Below are experts of layer 8 (counted from 0) of a mixture-of-experts language model. Rows are named router (the router's row for the expert), down (a neuron's output weights, with its number) and show model dimensions 0-159. Each number is 500 + 25 x the weight over its row's rms, rounded and kept within 0 to 999. Numbers have three digits each.
Before each expert's rows: "comes before" lists some tokens at least twice as common just after its tokens as in all text. This comes from a sample of Wikipedia text that the model never trained on. Tokens count by the router's weight.

# expert 4
comes before: "|", "-", "The", "=", "In", "19"
router:537476496460463535492502464522538499513508475494471502502512498515482493538484476491497547469512502517484528501486486475485524525533470552483486494481513494506499472519492519505531518468495465533483530512511466512491500510507491470510524546512467514525458497466526495518490521475460517477479479497539482528437520496499546584473504500580492479501491492483534486459508495462485473503478503523473498451468543466494507502490506526438480487503501514469513502526481488458478489476503479
down1:529515511477448523453538503531547474525493452465551519521504540499533500480485482477502508516507504519500497509518501493481501531463486519492516504523499485473493491464507475505524480536508496476493524444505502486537448487533494490513476484514512532514478491486544512435464476545528554490494483480476500518556466493525494443517534479496489528533459492518522515498480519483493473511529516485533477485477472520521495528504498520459535465472521522507466521470483491510519459527508468
down2:484500494501475513522469504443518520546524503431462512505526505525510523461504462545569517517513481494532493468519520533467503522467491490464511496481515506515525498513495550476480485486489497506512516511490512480487507518493571538437514485502493512504455508489501505481498525482531527447526524545502532506542467479508484485508531556506501513459511505516488462502487510477488471479506490509488452497462497471505454469527491546510524472480476494494490497500514502519473465541494490
down3:474492483491539531530470540456480474524512501525489455498521500524513526478543534532510487482472494505484479496486523513491480500491511515486530461473490505518499531516511480494459495493516475512513493434491479527502521500496513485505474489483480519500548558497501480517471528535519567514491511504492508499504548475487512467490493480529486499508493514505493467442483435527486467528527542476491527489481499497437489485507491464526596492520512507480488466482500461522497521538505487
down4:479493513542490507518499513508562508479483544518518493502512481509507510521493514525452511508542420478491504498497534505512542487534514528468521481508514476448475430458518529514495480471457509470480484516517479470504517467473494472477540456478512480491503514534499509513531525505543520520511512522454507471529517498492510517539502501498516512500536514528512505511491496450505479501466550465516485493491495490456481447516490491461512490531513481534477480521462515490472509478518553
down5:501499514534473505517516521536537545498477508486502506516521536470466463459482468486464506478511489484521516510528453472518508509494471478505521481483526544522500475470525455521463469479497501505493523518493518494487506523511512483494510549500492469491523503519497509514506512497512510479490538510356514532484529440537496482503526529509509481495506497492466475486519551471503507499510465528452482509504514495500508496511489512464474554486497496515503496513477500511494561509516483
down6:510461504496496494449508459467555442490521486523513504506475522535490510503508476495506495488476494521510504498491496479497482499473489511515555548484522481506526482469453471493494471490485525475498529491469524507465505517507492535489517483522467517550503496505461527498526475470490481519520476527534515463515489525518458530521569483570510499541496490507472494523500497482527507495530475459460505489485507563499463434482508462494504503469490539509496486501488545541519520531493499
down7:482468518505529527465487481557547466536558491505539533508500471461511462504492538454477524464480465492515477510481515497470500483528497548477525486501493507547498467510525499514484515465499497480487492478462516472486476488482478514521501531538499488516506512512497502527452493486564506486551530514487469467495491506474515528529514484501505507533496457503493524499446517505546462509476510465513524486517456530486498499457503487462519536530496464520519478460467502518504536514520502
down8:517505534505502508528441522470473444502508512508518465557470531493517549516496517478452482513507516550479506499479481470501471535505514486520491518479500468469501453522493488491517469466477494555524501510479504497484506510509470478521470501532523540506467490505540482501512517513491519497517501497441463487489528511515513513414533458501504509475499564483553512524484484521472496510475471523461492496496498534531502506479466526492526535486532520513519508520493515461507483472503471

# expert 7
comes before: ":", " of", "|", " also", " /", " for"
router:470469507461491509531530449514470445508460485494523477497465499528511488527479461505527514481481526499511450487471493527501511526516507546541476514478499502527517473544458540535513550451484477504483498519504479499485536501478475478487507512501500474500514529490512498501476505476515471487489560494533470513495507521495509582562564502524473456483518515516509487484489497487485493503481489487481483439487501480519505493527532470490520483468515560496525500533504504492483486517485518
down1:547540508521535498500488457485519485452457507499518498492503492474478493474500542475471480529519477509497506531512511490522540506478512500502475505535496495537492513518473534497477477528519508463472523490507517505529451485480510444465460473444467487519507478471494474529531517499519524531464524464495521548507506518508514490491504555493480486450506499481525489491489514511534527457494485502482506498503524496495524517523465509503484573507464536494475469513470508593519504482508477
down2:473489475537501537534508491486492494455509491515507508511512549499495454497476504549493482531493541480480469516454517547482492449482514457509536485440526482570481498493495508540507503487464485493491493515474495493534495509511495488504493481503494513512479451502510465493489503453498529487496515487456450503556504500501476507550506534512502487474463552546486494535456484484518505508541512494501503501516509479492489484458501513532507508579522518501478525523548490491520486482474502
down3:532550467551486521518521487521488521531455504496489457529493519511509523493517493503425552514497472479502523518505495490479506515496475485480517548517501520479519443502486530482511517485491498509530506493534478516454485525514503494494503495505466499508485501536439471513491519451502531561503498495499490494482523518521464495536484469471508510464506479482486471508482497529513503536510508504478496494502472430518486528489517468488492513534495484540530498533468562522440488444486507
down4:495497438516493492522461487550472503493502500465444507500525480454550477471487451502511489506517508536487498517484495459516470484534528511472479486500500493513495511517490499531510513528496557502513507537556525557509471484492522492506534486475516500486512492504512478553464473529464554521464483492505486510505489540492532445485511521508524506508488509488526499428507507508537531498514519528530475508492470470460524508483496515496445489513463521515529473473506473502476520470531486
down5:480481511511493531502518481462521479499506506524521470493482512522492500488483479468534514479482485508469488497510526537546455492483533493491481504523545516498528528501500502503480478492526506485514463523487531477475469470500475526547502466500506480475540490467462497501488551523510500545511495516498508530535498477515461513521492488515476503540524444511458490525434493543442523488526444460511494482461477518479521543537524557513499543485484473506524493514520499513527473471471542
down6:513508533446480500566496529501518458492490552495519491507540524503511456525472496457513507480492507489500489528532509536478485516510540494486501542498506506514519491511484480495518538511515507487486493495525469488460472505531478511492471500471480476518504483502503519458509543453552475512470528451459510519482457551461530521499549514493504448486512508524461535535496473501483480571484518472527504511493522498499509509486441474487517527508484506508472495512501497460492505483521450
down7:504500477496500538499487501492512527492443517508473521551528493489528451508514533468496506526496483496516499486510507492478526447507486503477518516528466525477489496478450538454514520508530508474529519539538458533491457491551473493529551504471504530549461478500516519529460477493513468486446482497476511474508505500461524545516488454502492486508506485568496509500510515495509497534523491462515489454522517474486501461516518476518469493522513486485466479446521507519492516532525509
down8:521533516536453524528505488522477472492501523507495496487493486474497485501528512483545445535478521474497491472517536542525504523538480514459505509518519494539479476499465459507506519491509513498534493463527505515456508472460513489512480513450464541522507493477478494530539450544493489481538504537486518518501564508507501511513494458480500519554498495479455504505496473512486465487502487461454497512510448494518538481481532484523493529496435540547504480500495521493486488507506473

# expert 5
comes before: "\n", "  ", " 0", " 1", " 2", " 3"
router:459488515467477520498495464497497473527512484503491481481528503562488534531495490522496531472483547506508483501507500493516472537497484527520453482481488462482508488506472469535489558452516446520484509534541479498467543511479539479434517476517509505506472480496509495523498492490465502469510498469543480528528526532503507526538537497551496506492478502485525502520525491492496485512457481492511517489465557544511492471520503542489466507480502512435506504499504481482506470465511452
down1:517506500435475490513478505508486511472472503435500501528453469517541555565510483512520498475480510480493478513515471472541529487450495476474528493507489488487478532518514522490485502550527532490514535505499527457504473520487463479473494503459494507481542518502517507551493507473522507540479470478493496500462487505494476485518532502513469537523493500486479490477481503504460568530529495511514487486495507502469513535471490515471521473560481513565507520491485493503530509470528491
down2:507509499490498488532549530499479487507478477501477465516494509496494523562525506494483492456486501513516478536540499487481492497460503487507506501512478487486471502506490465483519522520483549463515566515479480472452534497455470521490517516501563499508494517495494523474493514511485451530561502517487497519504520511494460508468489499478492452493506461526494493468510502498533504531489481492506494482536546456508529508488520536514477493544564518489481473483500564479447507516439505
down3:460513525469489495469536499501485504533537504515488494467523496515490534498470532539446496466513502436486527479505511530472528481510474544488460505478501539510515536477512461483479518493544557504492470521518522510498504484485510511498502479508543503497511502498513523534512518508535544455531449520493473502474470488452471533463531441508504523494488459501505488495499495499507486559520475468504556498480475498492507464495536472506506510522498446468544505479508499486493503543484508
down4:535508511513526464512511514498482466499549504502524491466519496484497534543486520491544492493552510500512495479567497515513507479499496525523518505475482494483497508484546521523514484474506484489503441502534534493503520476515494521493462501489497479496536464548494493530549519516484441504480515491408470504494490468535503485445511527536461472520493499491505514518526452454488464508493522476473524513525486504477488488509514494490444503486529473473511520462517485488489522551472513
down5:469553508515461528447533523459491545514554485524495525509463437492474487480484490526481512484471500541469523486511482476495514537513485494490510508528522459509474522551529448484527513481503510463500515512456491514475513514518486497470511496479501533538498483500506539539477483532482448498495505504477488515520531501524499491483517488513459545477465491498487474472515504525505492501507497526497458547493534513505526483492523498516509494453553472571474467489503518503497471492473505
down6:490528494489515490526501488493497473508539492495464534547507491509514501488464518480536480452526536518516492464501498505508516500497442495523535472513492482551497478484510494500484465526508488487501423483519532489446511470515527526494521472516496523467517475505512475507483509504491520487482528470531556495529483525470502478515484482527533491513486457524507532465500475488534499482465503530497489457539456507527492479501537480519486499553457478483498467531471536497572540497490531
down7:530513514462547474513513499559541473486508481526512462515498530513474553487500489507497486513540509512495513448463467450543517504535523485505490458508502490521489471496498509511530474514479493498512493476482523529492476538526502532507492490512518489489464491501542472486508477533484513491503501521523461478457530488491488559527518507442474507499490511444493499473510486527534475447470521516478466501498470473491513507512452499490492467494495512518504532532506499517500443506558560
down8:468508472476493522523519507475497484514504527446452520534515541452505518453441524536505516522511502537498488484481549489475526492503489475505472480481497493478501516497519517508518502490515447543522486515517510519510482511497472515508496493525521534454513506535459438485525494525536468523509541485530511509502500428515483541459503486532493498457479507504522508530507520511533490548474493472514460531520476464523512492499485520492519498484496490455498535499451527494468449501503513

# expert 0
comes before: ".", " |", ",", "s", ")", " ("
router:454504526480471480521508478491503494513499505506467524474490520556510496522482496502507501488516530503501477532476520481487494520509471528527468465531479495507500463481504476493497526464479484540489531544511532501509531484493497490502532489533484499548499504512530494503458507523489507459521505466524467511488455487498529546486524507535463498496528533490469453515485513484540497536503471497529481435480543508487464493537486521419503476510513562466478497518489456461533513541488472
down1:485491540545487495526532491511493505505457497497542500496514572485524531449489492512499469487503488463460516528521514455445461518496486508484494480493517481506471502507520483480543502501479471550539485477483532505521504503513509516497527483548535493474487491538437487474534516513482467471492499520516488500486450542484490458479532463539518489484495506543450547478524540469509505520494475569487495507531500506492526500496485503489485459498536474499493527482475485523518496494501498
down2:517492482492518526514553516456462528499511502530488510535493469498470508499501539494450487509487466490541493526534536485505452503497461498514505473576505490502499532539542466493525501478462529485492464515467494490541475534484543518480492486480492477529483497497463477550500516549489462477520517522491524499535490451506509507521529484497472502496497470548498496477506520491495502513495525461490493481520485483510500514464501469497522531459522489528553527505466518501488491477441454
down3:539526497468458499492510506482524477536505477488511485504501498489509493501506525482487517544469499449486510518502486530473493514492530494454449499482542501489485526476514525540524507501474494490503536472483500494470501493506571550511530557482504468478534508507498473470474516458501498483474507477510517508440438474505481533491462482504456539477525500513547498513512454512503496485505498483537509502545517520512480538501525541481449481525543492502545520520517473508458475483518479
down4:465503511511466524528479495495528486502513503527503488521464536504502494524498524512554506510505516540485526483474499491526486480559488500517517457537513526501464498516475493499495469525495490501474518501499481532504521511506444517502446521546474455490463492495542495530480462510507497534466497504486536501506506561470514501502493486474532479494493495464478487513496483496498450498529528465493523509539476532485458483412520483510469527465522479513490467478496563532478509536477540
down5:534503471549446497525503517523488510454524476525513517522504478511471490474497488482501505478509500516501537490523503555492532483525492511472449486489509504468528497497487525475504536542478509509534465507489482467488488494507523500508530498467494509484498442504473517443552491489516490517522497489499489466500480446502537460495505517513492506551474481523465525521534539490460544488543495509493482456534503500502545530502504546481475456489506461515484513443549491528500474525473485
down6:453509520470495529511485455469522482480545488495512478507463552524506494540482487493496479526525483482486488517500543500502510469482452463500519524493507493526494510509509556537517501493509474471456471510504497507513513483493523538479513499487491471515497531503489456512394472494541496508502508494472487517490471520541533555518473453528500506496489515487531506499511507525458522542499532515502519529519532507516481484478508508507477459456505540486520457453486526483539514506472495
down7:468464524517518503510522503487505568531534488510528527483543457490481526497498497507520497524496529554530479489503471488517522499541523473471486492522515494495522514484499490512507483550512497538483532526469505497441519485505509521472503460494473516509536453519512476477508496522530517531522489498488527487470475509492462454474456512511481522501454453459535495479515455446551464483514536497450503498479481482519510506510507529503479489450496491446458512497515517535512496503517514
down8:557472520534500472542483523478448494540516489481508533495463550539526518510493493517490515497478486474488495499462462522478502456504529519482523514527498572490477502490481488501478515484480494519510496465534487481522524503508471537504467504526504502502515533480469513478540524539493483490505520531500497553490487492506487529501522449452511490495500514537495475540520529502442481524532485452447512486481492494519485480486453504502570521483479504528465498494468489485521514487478467

# expert 15
comes before: " |", ",", "s", ".", "\n", " ("
router:491487542473499482495517464515479469498511487502522494514559536492504535539482487518483494487440517526514504517455517470514435516527465553528453499506530506511517491488512522525499542454511481524453504542524525542500517492529484481482510496474513497472482507515504503485478515463501527469485528474522511506493467485500505536488510503529489500495536450479496492495490518482531499529518515531479531443478524478492477474536529495432486492481521514448507515481518446484487476460492481
down1:528485482515490482470482517533511486501484446478505503465515460495522513461503481470485483541491490540507457472486549470503498524518507546494498482482529498511496485477446523544514543501486511540493491504486529533502517504527530491503506470517514533462515494482445495519528517488470451547501457486493509498519502508491462505476476477530522550480518501471450523507508546508502492506489495518533469508518456488523550503521484486479496478505504502552494529468560476479502518459546466
down2:492504509499488479504465514476485487492472556540500491492478532508500484441530502485480508491496460538504511495491486523514482468503541479492537534485493443489468531512499479507524477550523467516488526474475496492464539507469506517509504469483488492525502518517490456506484469527507499490515509548459519525526511506555528472495507514480494475503499475490465532500528540502521533462510553520491490517523459505535484456470487533436527491449534497501479451496527507515541529537486496
down3:508497523470496486483512507511516545493466549525498503514468498529526481551493507518520474516500468492509494448472466492483479499453472507517507514545494546473483446543499504544509511537505476473501519468480443455536486491481478486508518482546475491536502486489478502486492507522454504488436482527491509484501484492477521505477505459505530506519485498529534511461483515489500510545504527499559509495502489520494496537449480552537498508486527503524520530495528477497488520491524435
down4:498509550521465519525492475546466479515547491504470497500471489500507513482512509498508535501468460484486459531473532462508507508515513499486546543478522510515502509504530528500461543505536432491492491501510503503488481513476503539494532456529509497543451524466459475500481471521474437491478489507540457526497543546492528530523521481499479495475454507485514496469490538471499504499503497516487453510495488518516529519471469474537455505503501522529531474510522516478512500540485477
down5:480503515510460510500504562500511509513514535467523489459495498487505526497490478500465504474505525503514507520512463467503523486497513505526517491530498506468502499510540534484515435488493517462488536523490460486525466522535498482560520529460507479487494512488514489466531448494528460494511488531510467462515534534506488557513504512466490496524500500524503474467459510469501477452461459511505469552516426509499483540511513508510516545481455528535528501516490496501489510524508466
down6:524491447502527524454489466519525501557483469493508506525495488537500474523510466526541485450523483497501519512510518520437475505515510506486521504498484489486505504472494527488535517452529480506503491517520464527506500486518553483478477449528525522475473495488484507470544501485455468516474499509513484506521532497485500528527516470506522479505498476500568452533498522454493525528467525553512517505509504508491516505472455488480483483494510518522434509515471555457515492490485523
down7:478488502498499488518467512546531511513508481481522502476495489464513513466476510523514532486528485527542476489549503522493507508537483508493537496501491501506552476506503509554507546526505505496512460480531470489512499537485516532493490476480526523487493529457477467440478524489491523512485504510463426499480463517539539472495468491528514536484480478491494449501520543490463495485526500487514495490483465515483471500531526526465493554528507512456436527500490460491492524507531463
down8:501499485509530535526496499480486484514494521477511478465506507485490489501484525468497496458532530544433483457516495482458506506495523517464518546463451486518514518495491555488457518535476528489552543507499485502462538506484483515511449522485498500482476523525514512498521513539495502515493493517532517509505520525469509496519502512484486500529543507453479507487446497533461537529454522485491509521482521474473484497447536513477514476469524502539437500509536528508466512475492476

# expert 10
comes before: " the", " to", " a", " in", " as", " that"
router:524483521455446516485508469522455476502484461494495465490501535484502478531486458489508520476489481515490508483479495479491508537531443601501460470495515510477530452510518493534511497449494464511481521493506543510518507508538495480474497514483497537490472489483547483482439503505508504504529487483567488531507527475506536505532543486499488479489520484481500496490505522522520554522479484506499480479537529489464489516513506522468478475474488551493501505523502486490484478526501473
down5:466512497500516515506505503515514580499545494525493454499530497538497466504525502516514468505501470457507506525490506476514528465509482473465475525455480499516543492481496486505500527543513462519474509474478486495544493490515461512540496527478513477456483521503525443540526478492527482503541538501479552523506467538497487472555512510488514496497507482519462504515486470522523474504453458501499470545484505515472482532550473521494484502476475500485506460535474508512461528484500474
down6:502481511489439487435518552475513465495476488500472503486542482516506457564504529498542531487537489519484515513493509443496549507476494484495446502493508460468486490511476480478483538496492454547483492474518498542496487469492453480518498516502537508525531518497524507493503518484467508496490514533540491478539532534527475544523496476519517461531532516470524491508504510530516489513518482493494552483489479519490455505489499490523498498430515502498466512489506481503486503498537476
down7:528525515506572464466493477477496504511482494478465468514497534499508509481524500515439512467500513462537511493478516509478493485504462505466498504520518493514506468517507516497474484523499482514486457512535488455496502516488539519497464509508482498489502500512476523460477505493521436510539523509470566560481504513493504463513538523514490525438433496480482523517504516486474477539493475552490513511532483532530559500518450512499516528477501521512501482526464511472511513504521490
down8:497495439541521537526534464467480480497540493512505466522504488532530502564497542457523507445513520490480496483495528522505498514497483469478495507502478536490511552501502480507511547506500521468475516541507487516492549500506521506482493532470563465506467477487498507513500553507515509530484444502500493456488510510474527513486539492450494523483508560522471484501495520491488502478484522488496457495443513486527486509474455515531496480467467478469494499513495453511503501508522501
down9:499523487480453524504520499498484517513511515484564510514475528493508494490472514505509503480508529455483512490506478464497509503492537472496475529551494528489478496508515511479481533518526502524438487488487500523563492485500551523495456545525508457502526502502462486456537450515503513527504514519522438483510527520516508483500482472519501498480481480456509464520475520524442455467535534510509494488532496501508520497519513535442442474498486501500512503522511464530465511476474534
down10:543497474489498533507508520523540514456514515528508493492507521482455470503506452512501532471509546464426486529491490494491481525482505475540524498486478527504509548463490510528515534507518477475466486498491529474512551473485453481522437511482478519509537503529534514510509481514518540572470570486483490472484481494512477488507462507498505493485496526486484482522494506475495474505518521547475500487492493530450511503473495519466525473526501498494508474559478510522498504468509486
down11:526498510503534486484492556530515524514493485494512505525499475522518484448487478554476475490473483482509499535505477529496497506445562528453460501529564486496501490504485514517541533486478437525518481505513535492483481534537467453506504503505456476513546502508480488534507483495485491515524503483513485499522515480518455424498509492493506524511470492504484515463510472518483522515490477528539486539490481478544509465506480485489533509468471506464499546516531485472486492534512490
down12:498521486463557517498469470503523511521531534503494476499524451474508517460508525513509506469496512519491474520448503525546493529491480480491492461496452522463517467485517480540536538514423505488525515496526531518477473480486492528472515495488501530503488516502508474515531535537486477497496524472462477491514532479479481517504502526569536480455476469530489488463515508492535516526512480517512467488500498512508449504499544534454506486495473485505464545531524529481480488492488503

# expert 13
comes before: " the", " a", " his", " their", " this", " its"
router:494485502487461508531529448528472477494488460477499466491471507485508463530488489506486483502450495560481475482526502466459536506507481533511497469492496523537528483482502501514508562488484491527508497531490554554501505470491523477506502517515479525472477492506492488491473496489484499430477497470538468507492531534539551494527500496549509495485512507483543467513503470500462513508488493519517490464462514492526495504509547544425494494474515539491513516522523520504497478477508464
down5:473531531508489499496519492514479483500503506464545477507468497456541476493519517499495464490451509479471542487536529508513512505470521540497484502547522456497517454472498526480508481501486542522542530504522486501517532509475474501494518476487471461482510498531456465516502569479537496471452464492509480549496462507500473520479505502474499507457462519523505519516484471506485507535481521488506523507461510545503507512501524484470518508504508547573471488474486522471538491460516510
down6:491517489498486492516497487461566476550453496516487455526473454481496501545493495507507499506515516461516496525484465490514468489497517477555514475468521486468483483492512513486491482482478525496507514511513491468540480475478553519536517514502493567555518503496507521475525482514516485507488500464487521508523475503488491532511503472530449502470514512510481453503504480453505484482508476520532494507488508517464518497483523490458445495454495537546537521509488508529539452549539515
down7:457538542450478520483486531512526474484535511512522513493506502463500525497496499534525461523506483485523473527510498512502490549504539535543475508486476468500527531496462502461469497448482497502494499533550517511482517557477482535500503475497519448506516475486503535482499489491520553506503513522473483530512527511495462498515481498499483484535511491481510488474492506459498446457527539476498509500488490505477503437514500524532529514507463513471500524511475482542441536460473479
down8:468524469490520513523500508486510556448489490524501482444541510487497456475487543497505518502508479483469495534542536524475503448530536499501507508502459564500490516499494481477523499510495500476504501475486426512546466500498470525486537481475470478509506524516518505465495512501509553493499518439508456506511472481503545526497531486481445482485496481523501507487512525513526477498455491487478500462473535507566522524501497529497523475526504496511497503540524530492495470508484517
down9:522483492549503484532493469523525493492449521530492501454527479523527516529516531455454470538509513480478503516496490512480445511487482460503471545516526526517498494533515509465516477538467491512528486509507522506478487444511534498471507481521453495519510493502514476518505456516502510476497538498508508505507500477482503467531511500466492486488554573519517465497481473496451499518524476550516534517533470519523482471520496515507492483516487447485454507512530507461528530498459489
down10:460493492507533485504507472503524502472508499515495473517519472474510474491487500506521495479469481499503480480542488501485458501468529488513518502453480470519560534512457537508474500532458530496518536482481533495504503485477541514478484488500481456549474460525461488494518545483495481504480524469456509484474529509461543518508484526536537502489539486448501508530475481486483484543508492527502491493520491456474499507480528537534522441548542531531529504547505526520493497471483515
down11:491480535499489524447538473495524483467525504473489504531487497473517474421508508460484527519498494488513503513509485529484499544488493497486501502508532498525522504534456494473505485505484488489494497492474490496474521468501497498471490535522467470483476497479497466551520529464495514529504512519388505469497535486542516460463540537547490497523522498508519480497500494484503482533498444522529482473520494480519519494510475530538507504537484494531539518505497460545515533519513496
down12:526512509528505529489521565508512479506480518437532499497478499499476503508520503547454516512483465487474572464517533478497497476482510466534486487500480507496503455491511474559548460477521486483522538448490542503540504513498513479492460510479513505477516512507546483542535497501482490512513507517472539505499512466508499489463521495524490487490482491496479518517540426435506501526529474499537471479502482498477508474487513509512487477488490530485489503541475520517525493455513480

# expert 8
comes before: "\n\n", "=", " The", " He", "\n", " In"
router:512511497495480515501480487514498468499481508519481507473493492511520548548517490517488477479529494505513472490453487498476501507530513581537489502497480469525525494483522465534512527448491490477474515439540534472505524458493463458469483522531507475518501470502514494524520538471463518483479489535512444529512492503524505530483535493538478517500520496476466480540522490509523535508485483494509503456499525514498486508530515529438504506501492561451530506495515498462511474535488459
down5:510491474511513527524483510514513482502548510502462473503548524535498557539519494541519487509518544444487533494505486482506497501504477481526481476504485493479497478506520517493478463484478484512526478490510489476502516497473459535485506535441493493528509467495525488511497508523442520550502474495520470457486477499510547518466475509515524479466443515480493484479503523524481505463517483494483513518504543513519492532494516516516421513522500487508465458495473498557555458504529523
down6:511469491479501431505491537498507498524507489529465510499466496484513482496544508563514458560535550512485511531537509520463493477487485519495492503505534490501528493524516509494463463447483499496514486491463502483491491530515480483495472534460446510490484529463504501528480477509501474475467529472514515537475520490523482456517484536529505496489501481521489557507531507511527481518505492453475474504488517514465525493507476494500488538509537501466540484499470510505492531542457564
down7:482450497515462501507471505494463498508525437563487550515532489501512503524541492545519517534483456495530520478506477485472461516494528505510544524500466484534464529495458519502506486504508476538492530511473478535490465492521507455458484484516479494500509432518466485513496500501488532483539501509518506513475469503513532495475498548473524482490467512459497502502442522502489511493506535480508499510497468489511479558468528502538490499522504476507492474547519500476549499532521496
down8:472536474504457517471485507466552517521507496497478480486499482522452505509466487490477535476492472492501515515485551506512471476507496499489491502470499529476500530511523449486507487458511493532503530512470541511458497518497493503493515494577514501504508517495493500483478477500516499477534483539532514524503499459483529507507481473561497476460509509499502493517499471532449492470520537531498449501477488457513541485477578489506495479516467509544492568506543526481502483493530486
down9:491484508516501473488464478487470505467528496473502513530536491482453500504488449518524550454510539495529514502495510512503484508498495451481519514473517488535498550516506454523516503470473492511528512516468489516499522469537522485503504510480506522510521517486435457521469497456500528488534533494532493470516506462499534508515430477519500529497461515482490494487565540485559484491512495476555482511502533477500518483493523514446520523504473464507482465514528497532484509472501517
down10:475464497514466491536497490451492492485499496468525483542517526563515518507518509509474492545496501521512467482499521472525522536515527501543498498557485501498526522504496468511459501505517499540473522526503482513475505470501515484498499471540520526493450511480486524455422468472561505531489469526495475472486478542477499537506484504511508482467523546518539462519518492478487487516507477477500508513471463498503467501506525480558480488503469519471465477540501500487454504486520518
down11:464494497539484465526502502526515523480523491446505479537526498484499544499538533480531481529503504480463485490536506493467571515485509509490547481550510459506544515499493493515476497520523472523461531489536542505506496511510517516439507523491476493499498491475485515480552478516480475544511504498506542499449462531499491457510448484449477502511496522460498478493504454501469459476525484529493481498519497483517531466542512480488488458523508511479532510479512492531526490482493507
down12:495492482513493478530519534483461466524512515490465499504487505531490473493493460502484454502492497525515464478541494527507495526528453467487454502548519503524520513497479512502532515538533483510508540492530537499489477495485493495490493504493476473504504581518459527508509539451495479503501517526510498500478542479520501481512522493569518524507523520498517511500449491542472457466476531509489506467490523532458456459468516489462507485486541525500463515500523544482452473476491503

# expert 12
comes before: " |", "–", ".", ";", " years", ":"
router:528479508516496512500545474496490476489502478491465522497513495498507490519495512483513516490488509506504511481511477486477494519481501568534458473505497496506540488529480505515516589450510483489463508543572534506495510512452509443500530509484498515513478499488493500466464517493479541437486496473544492495495470503535534550478500492510476499481502517485473485505523497520467490515482497510523506483560555496492503521488505494431462475513497521454498544510473473478481478521522484
down1:521507494527566489511535516483465523504549551481533528497504470526487493486527511522462460470549545530535483507516463450485502484513505463478521481479526499504496543534493436464507492500481493512532438522555469477491488504476550479505489467521510501487478510481518498524473485536482532458512468466500512513485486505548480499493444516485500492490474510499509503491506499474481486490471524466488538494505487498529477537546493484517528517467524476508513497484516476505472489514531512
down2:540475477487477482481487477518495512518513458519472437527484457513487520511501512517507527478490499512479515506478549485487506505531517478559530553445461469473517536476503528519529475486513453492481487523475497442493484474513500482482531510537488524501457518536422483517498497470542531475497514515493479502522518488487512474531485498514488531481466482490479490500521505536525513496510514530513500510461504470511495539492560525510503526517507501489514457478517493527505470513467560
down3:505526475510473540525505494456502459494474518468537486508485466499515528517551443523501494510506516508501554506534516464493467528488458497492500517525465496496506500474509528473482554518487492511497466497458483527495488491523538487515530504479453543518457465509501503545485497460471483483495469503521531480489500472495484495523512524516542503480498442467478499490500474453516509510474494556516490505527482448548539488548474489528510534546477492531515514481525510501524476489489508
down4:495496492488508506525450501455466550500474526491478536473494507519480508582481485514517560495513485463513497460495538482497487487519502543516483499447490485492495532465509504534505476527510466564512466486502481483534537446505492549469496487504549501554456517498489493501504513453470476507463542504511490503473500497484471493485518481496479536485472515538498549488475497523510531515512518479459515550463494494511505471513496503481517502507500512531492491491484467479519525538514489
down5:480548540491504438486504472472498457502538482487473523482496454486484526539482478540458468467502481528545481481511484467513520488501518430505456487491522501458494488525480472551545530527539508508515536505499499514511517512517507495501523492476501491529547515543487487562515538484502502533540476508487444528525468480512490500493514463504504488470484505525481493501507528487487482475527486492482502475519502476489492535507516454520471492567458508495499493525510526508512497484517481
down6:487500486469511509517462510481451542526525449516471485527512514481508472508468464517481475495481542523511491484512503495489522502503488509547471502498501485514507501519505475492486498442489467548516503521492512468502534486462545507503460469521527477516474529486483486512530483432508507530487539535531485494548474493480485509512560497486507494473501543521504468506454548488533503493506512502501494437501504480475515533502558511487464479511530484490533498505562493528450532488516495
down7:497532529487476509480489483512495516510495472487474486506485485488483517529539556453475559499516510506496523477516481502528514493521499475488493481490501512498515499520511502459507508477540488503490460470515476494524512498519470483479532527545502521505506505494520501524516509510540500495500477428519501505472524496506525460478425503525497468461513479467528487487492484512492456554472507560505496492468462514490522512523530509520540528515433529457459526497518453439510518530518523
down8:474471469511531464519458468539523503482473506506505511492489510517502535522468446543505494495482493509560473524510524491489518503535493495513487543520471500500476460484529523480486487473523484535517505509505433503496474479486516514515493481455481571503446498564521500508547555520553490496503503475484534470507516483484465463491489506512492521498483511477507492510520502516508561491507507507461509508488491480479481530487541493511454519473551485541522492489472516482459496503480499